Weights of a small mixture-of-experts language model, trained from scratch on English Wikipedia.
Size: 13 layers, width 640, 237M parameters.
Experts: 32 experts in each of 13 layers, 336 squared ReLU neurons an expert, 2 picks a token, a sigmoid router.
Training: 422M tokens, 3222 steps.
Below are experts of layer 8 (counted from 0) of a mixture-of-experts language model. Rows are named router (the router's row for the expert), up (a neuron's input weights, with its number) and show model dimensions 480-639. Each number is 128 + 24 x the weight over its row's rms, rounded and kept within 0 to 255. Numbers have three digits each.
After each expert's rows: "comes after" lists some tokens at least twice as common just before its tokens as in all text. This comes from a sample of Wikipedia text that the model never trained on. Tokens count by the router's weight.

# expert 20
router:137138166152168130129159123146146134129138145134124135170103165099080158109136101126127118102171155132098081089116134163122091129122094070127136159106142124142125145119130106129067087118128116155112156116094111135091135116141135126065153106106152108137155112118125170133139117168137144145158101161145144099126149133165162125181103156160141118097142133144081164068104179150099172112082125099124114121136119151093084114103135111155100145092131142159079112114125134121097117148130126
up0:123122143115142132118171115135156130101148144101147174166116121129137125122105178158099131090149182161149076123128137096149131145094115124140088121117136095135126155136126127113093160130158148165155126148104128092091127088103094163134166134114120158130186118128142123172117098105118131172179143168130088125147145092091156175110116131133168104167133114146127144149118093116113101108115145095177139089122090165096162135103129143176117135112152098153123112123143121131109123107160088
up1:151177143104143124132129138159102139111089098122076148115167128131126094136145125123149134111072188166101134089085142177127131107144167115136075150127152109139114131102088164154139143101124148151145131167118148163100136153108108106120192181126137146126144150110110125112149109148077154149108094132127112140079125090156090124123118107136145114134153116112180125101114144089174141126085102128154161129139140138095091110134156147129144118083136147080110146114142164119123175127123102
up2:127145159151165116135116151120079127148143155099089126171105130159109140116106150157117133086134155135112127099131063097143074184139121111113125105129099156145131141102116147118158144132109121112129133073067110160112110108140097133110128113123132115180135164160171111117152182132118142128136106087130138098123119108127094133117125107115165121128112158129133099108107121127102101152117153132139129103131161112153110143148129115139166137108115130163139137109147125098112123150101091
comes after: " |", "\n", ")", ";", "===", " information"

# expert 27
router:126165132135112146109125122119119149167094143145134199129145110096149162119160125152101133109107121166114143106117067113073128146123124062121145160097135108154184169123139110144097093155114107131099151120093134109133180150127114154113156137093153142130165155111168113090111154179093123129129132149125105111111122095158123146159150098128149103132132145123154139141126149109105149116124132167113170114123137173133113133114124111115100163106146156134124109125108092157128139136141147
up0:105145151161137129098165118110149143109135122146146184140159128125120139105088168124109166109133155161119116127088136111113152140110115094130085130132154127133128133144115112137101131122151133193129148103114132120142125111104093169137146113101144133136176095127154138135081090078120156161176145149147093138106156132093123145128122106137151124129137082147128161157126107098139129137106148091136131106120076145092177138107126147145124134102114124145121123111128165118099104102149089
up1:125159091088135139118119144126097136130106133123112148105180121100109132159158149132135132124072172162105136119117159170173130114164172100142099153109163124145135094100086133144118125098102148146134131120108165152095154139109125142117132148124163146086163124117106093114135111162090108132108095123139093158086108135131117133143129097146137098124157127097161112122125121086134133111106111139159181093130137109087125109141133139115131131110148134069097145149106154134129181116125098
up2:118101128151151125112120114146103128125163111137116117155130144142115132133082129146131116105122169161127110099175089102138098179160103097104100107154139171125118117122121153101117150101163084129144112088108175188113151109141102130126121125133129105186126171136187123098137127142093147133143131087082123136134087086086071148090120113124163132128103149145151122114093119130113116144112164110113117103138174105147120114148142092158152131110118119159148107144147105094157137115129105
comes after: " |", " 0", " 1", "–", " 2", " 3"

# expert 0
router:144143142174107135109147164133123131161106157119135154161135150080104122121123152117159101134132126107096159118122071142120096095145103149101117125123103127137135120088129086143151097128130106137086119127092125144135181111104105122108134094131192125101157090127122114091127140147118142121156106119139160162125143097111096132130120105164179132113126128077123150143055147123118127129130115161107153130102112145140152126123165102133087124137135138131112156093125149131116146138165112
up0:124157146110161125101152123122148123079141121120110177126106136111097111129111172133111133113137145192108119143111095129101158130103104120133108126099167086134113186149099124110111130136167146202104151138104132134140096081122112131159121138093122132187146118149144142147112100099121148179133135170150116157162144131105123151111157150141172125135120104108118147141099112103103105117094145115162149088106098140089182130105133148165123141139124095139136138120130143128084138100142081
up1:130128116102105128116155143146086173116112113090110153087170098105120108128147109141178130104090149150083134119105127168148150151134131097110101132141171126134153101112086156151127128106112146173122127123142159160074139165093112120128155144110138148103147164127109113105146116130093128134168079124135091145068122086154109156142141087169155135140135124095180135080138122124135115114109117130140152127137146137098112083149144137161146136124143129076128152155138140147150182092116132
up2:120150139143147137125110100124056142127132129108133125180120129147100117117097116139144133109120148120098129107132111125145098192135116107134090128139121153144135138106135173123140115089131080160100119099074151184094125112119101146095099103112140087170101148133162108136113121119125157157124073108132131123142094108062073131086059105116162182137105136108158124090105122110102124128146141126170139121117166137149133153144122075124139125109110114168116134140133120071154109087122120
comes after: " the", ".", " a", " of", " ", " an"

# expert 11
router:127168090093077186118124069149131122166109164119112134144111171104182114126108156109117101120171111153096100126126160173106096094133108097106133163084141093124155118099149105111106122120166131108131124151113125123099119155133126144128141113131108126131150119092131136107147078182122140102133104110135103136141119121148113122131157126108133124137157131127126136126122158154088159112116090120129128133119149161133105128073126075138083140087116129112140139144109113160135095115116109
up0:080142142110147131104156096145157138085150134125132171143135122117090130101107168116106128143119168178133090146083113114140134136100100119117093139159150096123136182173097132116110119116124149176149157119125143129138135107125116132148133119110136139115186105114152139147113077098112135190166144175137124146150120128100117155132141103113179099172117105180133164152075111108142096078073143128122135096115118173082160133146136151152102122115141104122144129120153130147105133124138081
up1:120138105073100144125133135140092155118111123116090123124157121107123091148155140112146117105118160182113121130119131148157151136154172117114135147161156117144121104093091141137154130110086131130133135135109162161104116174105063126136150165102143146105155118153105098115156129147063131109131096108166075136076100124132082100121127084125135112135149138124174099110135126109135136132083092129151159099116123132124117120132162136118152124110137151092121165143117168138155176109119100
up2:108116104138159119123107113147078157101136157097128141172120109151112142133089145142117122128124144144089114119134075127125108155131089120118122092127136123155118156099127152131136135099148120113147116083094134177064123074147090147112143108147132104203125174128167120144147140108102142166117111101124128105138107105135097158109135102111168165130127135128135105096112117119124106159133143100151145106137182117148107154116144102134163128091107129167143123125138105082142135139133118
comes after: ",", ".", "%", "5", "2", "7"

# expert 24
router:148111105148135160108124093122162120124133130128110137155173121118154144142125134134159115109113096212115135106104102134160125137152134093085091100125145145128130127100148092198102155078132076153105118129104142102095129121106079111085110114169137132166147104124140108141116155125146146121146141130105114104122119138110128115140128088122137074125106152093105148149146135092120173117145098143164123094063179123156115076106130105094097100096128156189135115112138173102122117163172107
up0:104145132107141140102161124140149139087130157142162147123119143141126121125119159136110125102114150152115086147102110099115125131122112124135093128128155111119104164151132171093097163140154127159140139136150105134159119109121123115143135106111129094149184118142167138141098105092081159161156149148156145129124125091102120144099138115136158110159121103128137155153079104112120107098112134145138114122122104139095170154129094162141117106141117111150133127126149095112125111101138071
up1:149149081075070131123119137133108147119128101111119143107160102104119100145139158133165138103097154143091120125100127156132122137162151102104097174130156146130119089106078159143126126073141118178111130120115153134100137178130099128123150169125148144086145135118107114117124106183070151132134112101158113134094121106161090165115171093126141105143139116098162134121142124102139135123087123128163161107139148123096133114159167137155149105085115140106104160136122135118129152123136098
up2:140134125113161151171135125116089164158130155123129130175109112160125102122125144145129122080119151119074127132150086147127098176125081087121099144135115108182138127096131160122117132099140090128119119133078137174105110118134100128125135113141137090181107141140139117147137110135108157114132083103125137131158092098072074119138102082118170141124118129104181101094103124127092119122138143125186124112123172126139113169124111063130119134113111088153149144158158147078135132116134089
comes after: " of", " a", " in", " for", " by", " with"

# expert 12
router:109164115169138130112135137143067120101161155087157118143115149082122147124083145128126137144125129139108090106127123180126121156130145118158081129143107163158131147133125134133076128136151116144123162103104099116130179126163096142170131140138138110144139070096124176157066125120122164126110117136146114128131120148130130126094173137115112144123124153151113130110056170126083128087119169160149163117081178128118156135124121128116128096075142142148144110144094139131105136134090121
up0:108132115154142121083166090133143137111143121136130172137145137137108148102083188131119134092118148154109074138083104130136136124131136125131071124122142078131121135134128148098099108105162126175140138133149146116142141114097084145142135136125143116145150111112138148157115099096082141181151142148117120129146136119102079137113142111142150117154132103156118146141100121082112105084088142114131140103098097138077126132106131152145092138134122124126136127103155144144115112107146092
up1:128148140094132146136124153161084156116093118139099143113168111102118103125148122126156130078101129195066113129096152165130147133162175096142105145114131137141135104109130144149127144113114151175122138174094154141107137143087118141127152148120151149118140124131110144120119112156066141146139073132124122142105105120155096140141118083115138128146150120090166100108132135093129124145115103153138164118153156149104105137146164136143135141124156128085101132145086156133124170107120103
up2:106126131132141136160141147136085128121121122078118101171113111158121125124082127156119097127130135162122117114135089116131074180144116117112104117123136134125136130120118162123155119098123102139120134065099165148083119146120123122114116125115139106206141142118166119112144116156116153163142102089109120111116104100108116145124100119131149121103110144137139108085086138133102122123122141137146117134126201134142113135149139071127116122085125127162145120140139126109142141117131121
comes after: " (", "-", " /", ":", "–", " 1"

# expert 9
router:172193102152113134127097146135096103107137132076160105133116169096136131144108132167140135123174098143122098114122141137106142159148124082152112156096145109125156167119151133095129104155135131132157165166101123085140147151120136150128130144106125135145136102122170189136137085127139141085138119140128129139113137149105123111134119133113142103128190121123109124113101164114137144075141121121159136158089108130118161132090097119129134115124121161169130090130128168124063135118142120
up0:070138145146139139106181131117154127101155127163147176128134137103106141096126170132113126104145147153127080142108134116128132145096103132122096139124144101146115160138140147136104148115142137155124121118121091145123146110108114148134149126102124148129159117121136151155094097116107131159145163155125139150164148123098153149120133097162138093115125111162141140146079122105145110113099151098133139115136089141066157144106138130169098130095149108117134126094126125140107105078165096
up1:151151133097120128133130165146080163116123107131085111106157115086120090119122126144159123080103152169104122101110129160134147148173143102132097165133164112145096095096097144118149141106100139157123106136120169130087135157137069139153153143114131160101148137125092135137148089132094120112143088112170077141092121124137124128160117093155137113143146138093177103114125149102156140134089150122147124111140146149068123103106151120143143168097148126075102144152140157119133138135136112
up2:137132136133180125134118139119079135122112131106097120166096118131123165129089137156123127093095141151125119085136074116127085185151109093098117121124169131145121122125157167140158133091122109129116116098090144167102109099153094119135111127131136104205122153145156130131128141125137158140127123099118141102133128107111100163113129127094167118078104159140132099113120122123106128149109144136167118139142192121138116124135126083143135142099097144179123139097141121143160134138137137
comes after: "-", "\n", "°", ":", "′", "N"

# expert 3
router:123116184141190143120153103112159138110134117120149119158138151068123109143095147146136137115177122127122152107104129117122106127150118110124147124165199094103115132130145117125141083119110129155157122106109133107093143129118097140116171122137122099130133135080148165109132144103138100099150128134171147141133131131150113162124096138141162111126133149075100129094100155099120130080127148125127127156120095135100100124131087107110113145080148143131122132107105112124118096148160095
up0:097173147134147152092175100131163128086133130131110155153157128111115127110095194129124114088127150187107117130088135131115113144099126104129099146117161106138108176149112116091123132137144149198140137123133131106148118079092118118124138098107122124124166123123157134126121093087108158178158126177140134124148134129116128161114115131142145097136108091118104142133099104092074108092121128099114125079092092175067127148103136172158146139133137106134138156084148142152094101125138095
up1:158169101087106150146132154152106160129115113125095126092156125087124120160151139125166127111103194174089124122111144154162145136183154103108098165152179119131132098103105152156117121073119142148133130117121155140099141157109102130131169165131133149102152150110118126111129104148068163143145113141165098113072099144134093140123142112164142110145125150120175102115130120115138142100097165110177152111136140136104083097146144150158133124106144141079107147131135165116128166137134118
up2:113118146144171130107120142084081113130134141124119108153104131169107163112110162161134116121107141141099118091166060113151095152118120128110099113119098125165112132098126165128148159108143098128140134049086144198100125082147121136121138141120151105194116140134171123138112144139121156171117111083124152099156120118145079142108133087117160158124111143126132115086134112126130104178124121146142116121120175124148140156141122101178130119128114139133130132144123104081103119096134086
comes after: "\n", " the", " as", " to", " due", "=="

# expert 10
router:108113089170142130108157091114163156087112140108165135138178115106105123151110192141133128161132108143079129121105101119140138186160155082154109136116114126127128181088137140128106131121152101162113126143137150097086162175110144123079120115157125133099146117110173181079123127153112150135152102137123119101148144099124140158135130107106119101140126157074119120148141142088124152113154147136100162160138114159130095108127123109101102089135162171143123118111128092092150094136122091
up0:128124138149152117073147124149173126121136124135136146153138148139129125119100144116125126095108158131097107145106129109146127173147119132113062137134159088148083154135130163097133126097168141172159131123110141134133129111099108125158138153121131115183149111105129153137128105094074138164169141145131120155172125093124085145092132092138138145138124109137138165164094108113122103102126126109137131110104101156093152120136143155113082135127163125157138128099115121127109102099147096
up1:127124104078112139116106129154076164119131097093119151107166100083135123158125135137146153087088170168081123100112145169167126144147148091135117130133173130122117062104107149138129138088098139147112142156113165139104113169117098143134147175112145143102167129145117112120132108168094129119150084107176074174064139106166121116142129077147125106148165119113152101108147117116153110106104120134148139111122141129084106111128164141107139136096130156077096130151135151112145176101138117
up2:129129130134149136109112148125082138132140144119140104155107120141115146134085126139140123116116144122079138106165104135138078155129128110135086135128120165142119146122104150120152145088143126113113137077087153175102114096132083133103123090116148089194105157122161106150162139149117154166130099081134116131148105086101075166114116106125163192128107142119133111102089119139104131135132115118127122122142168132147126152185111106131125103104108126179128127174175108077134136105125106
comes after: " to", " in", " was", " the", " be", " for"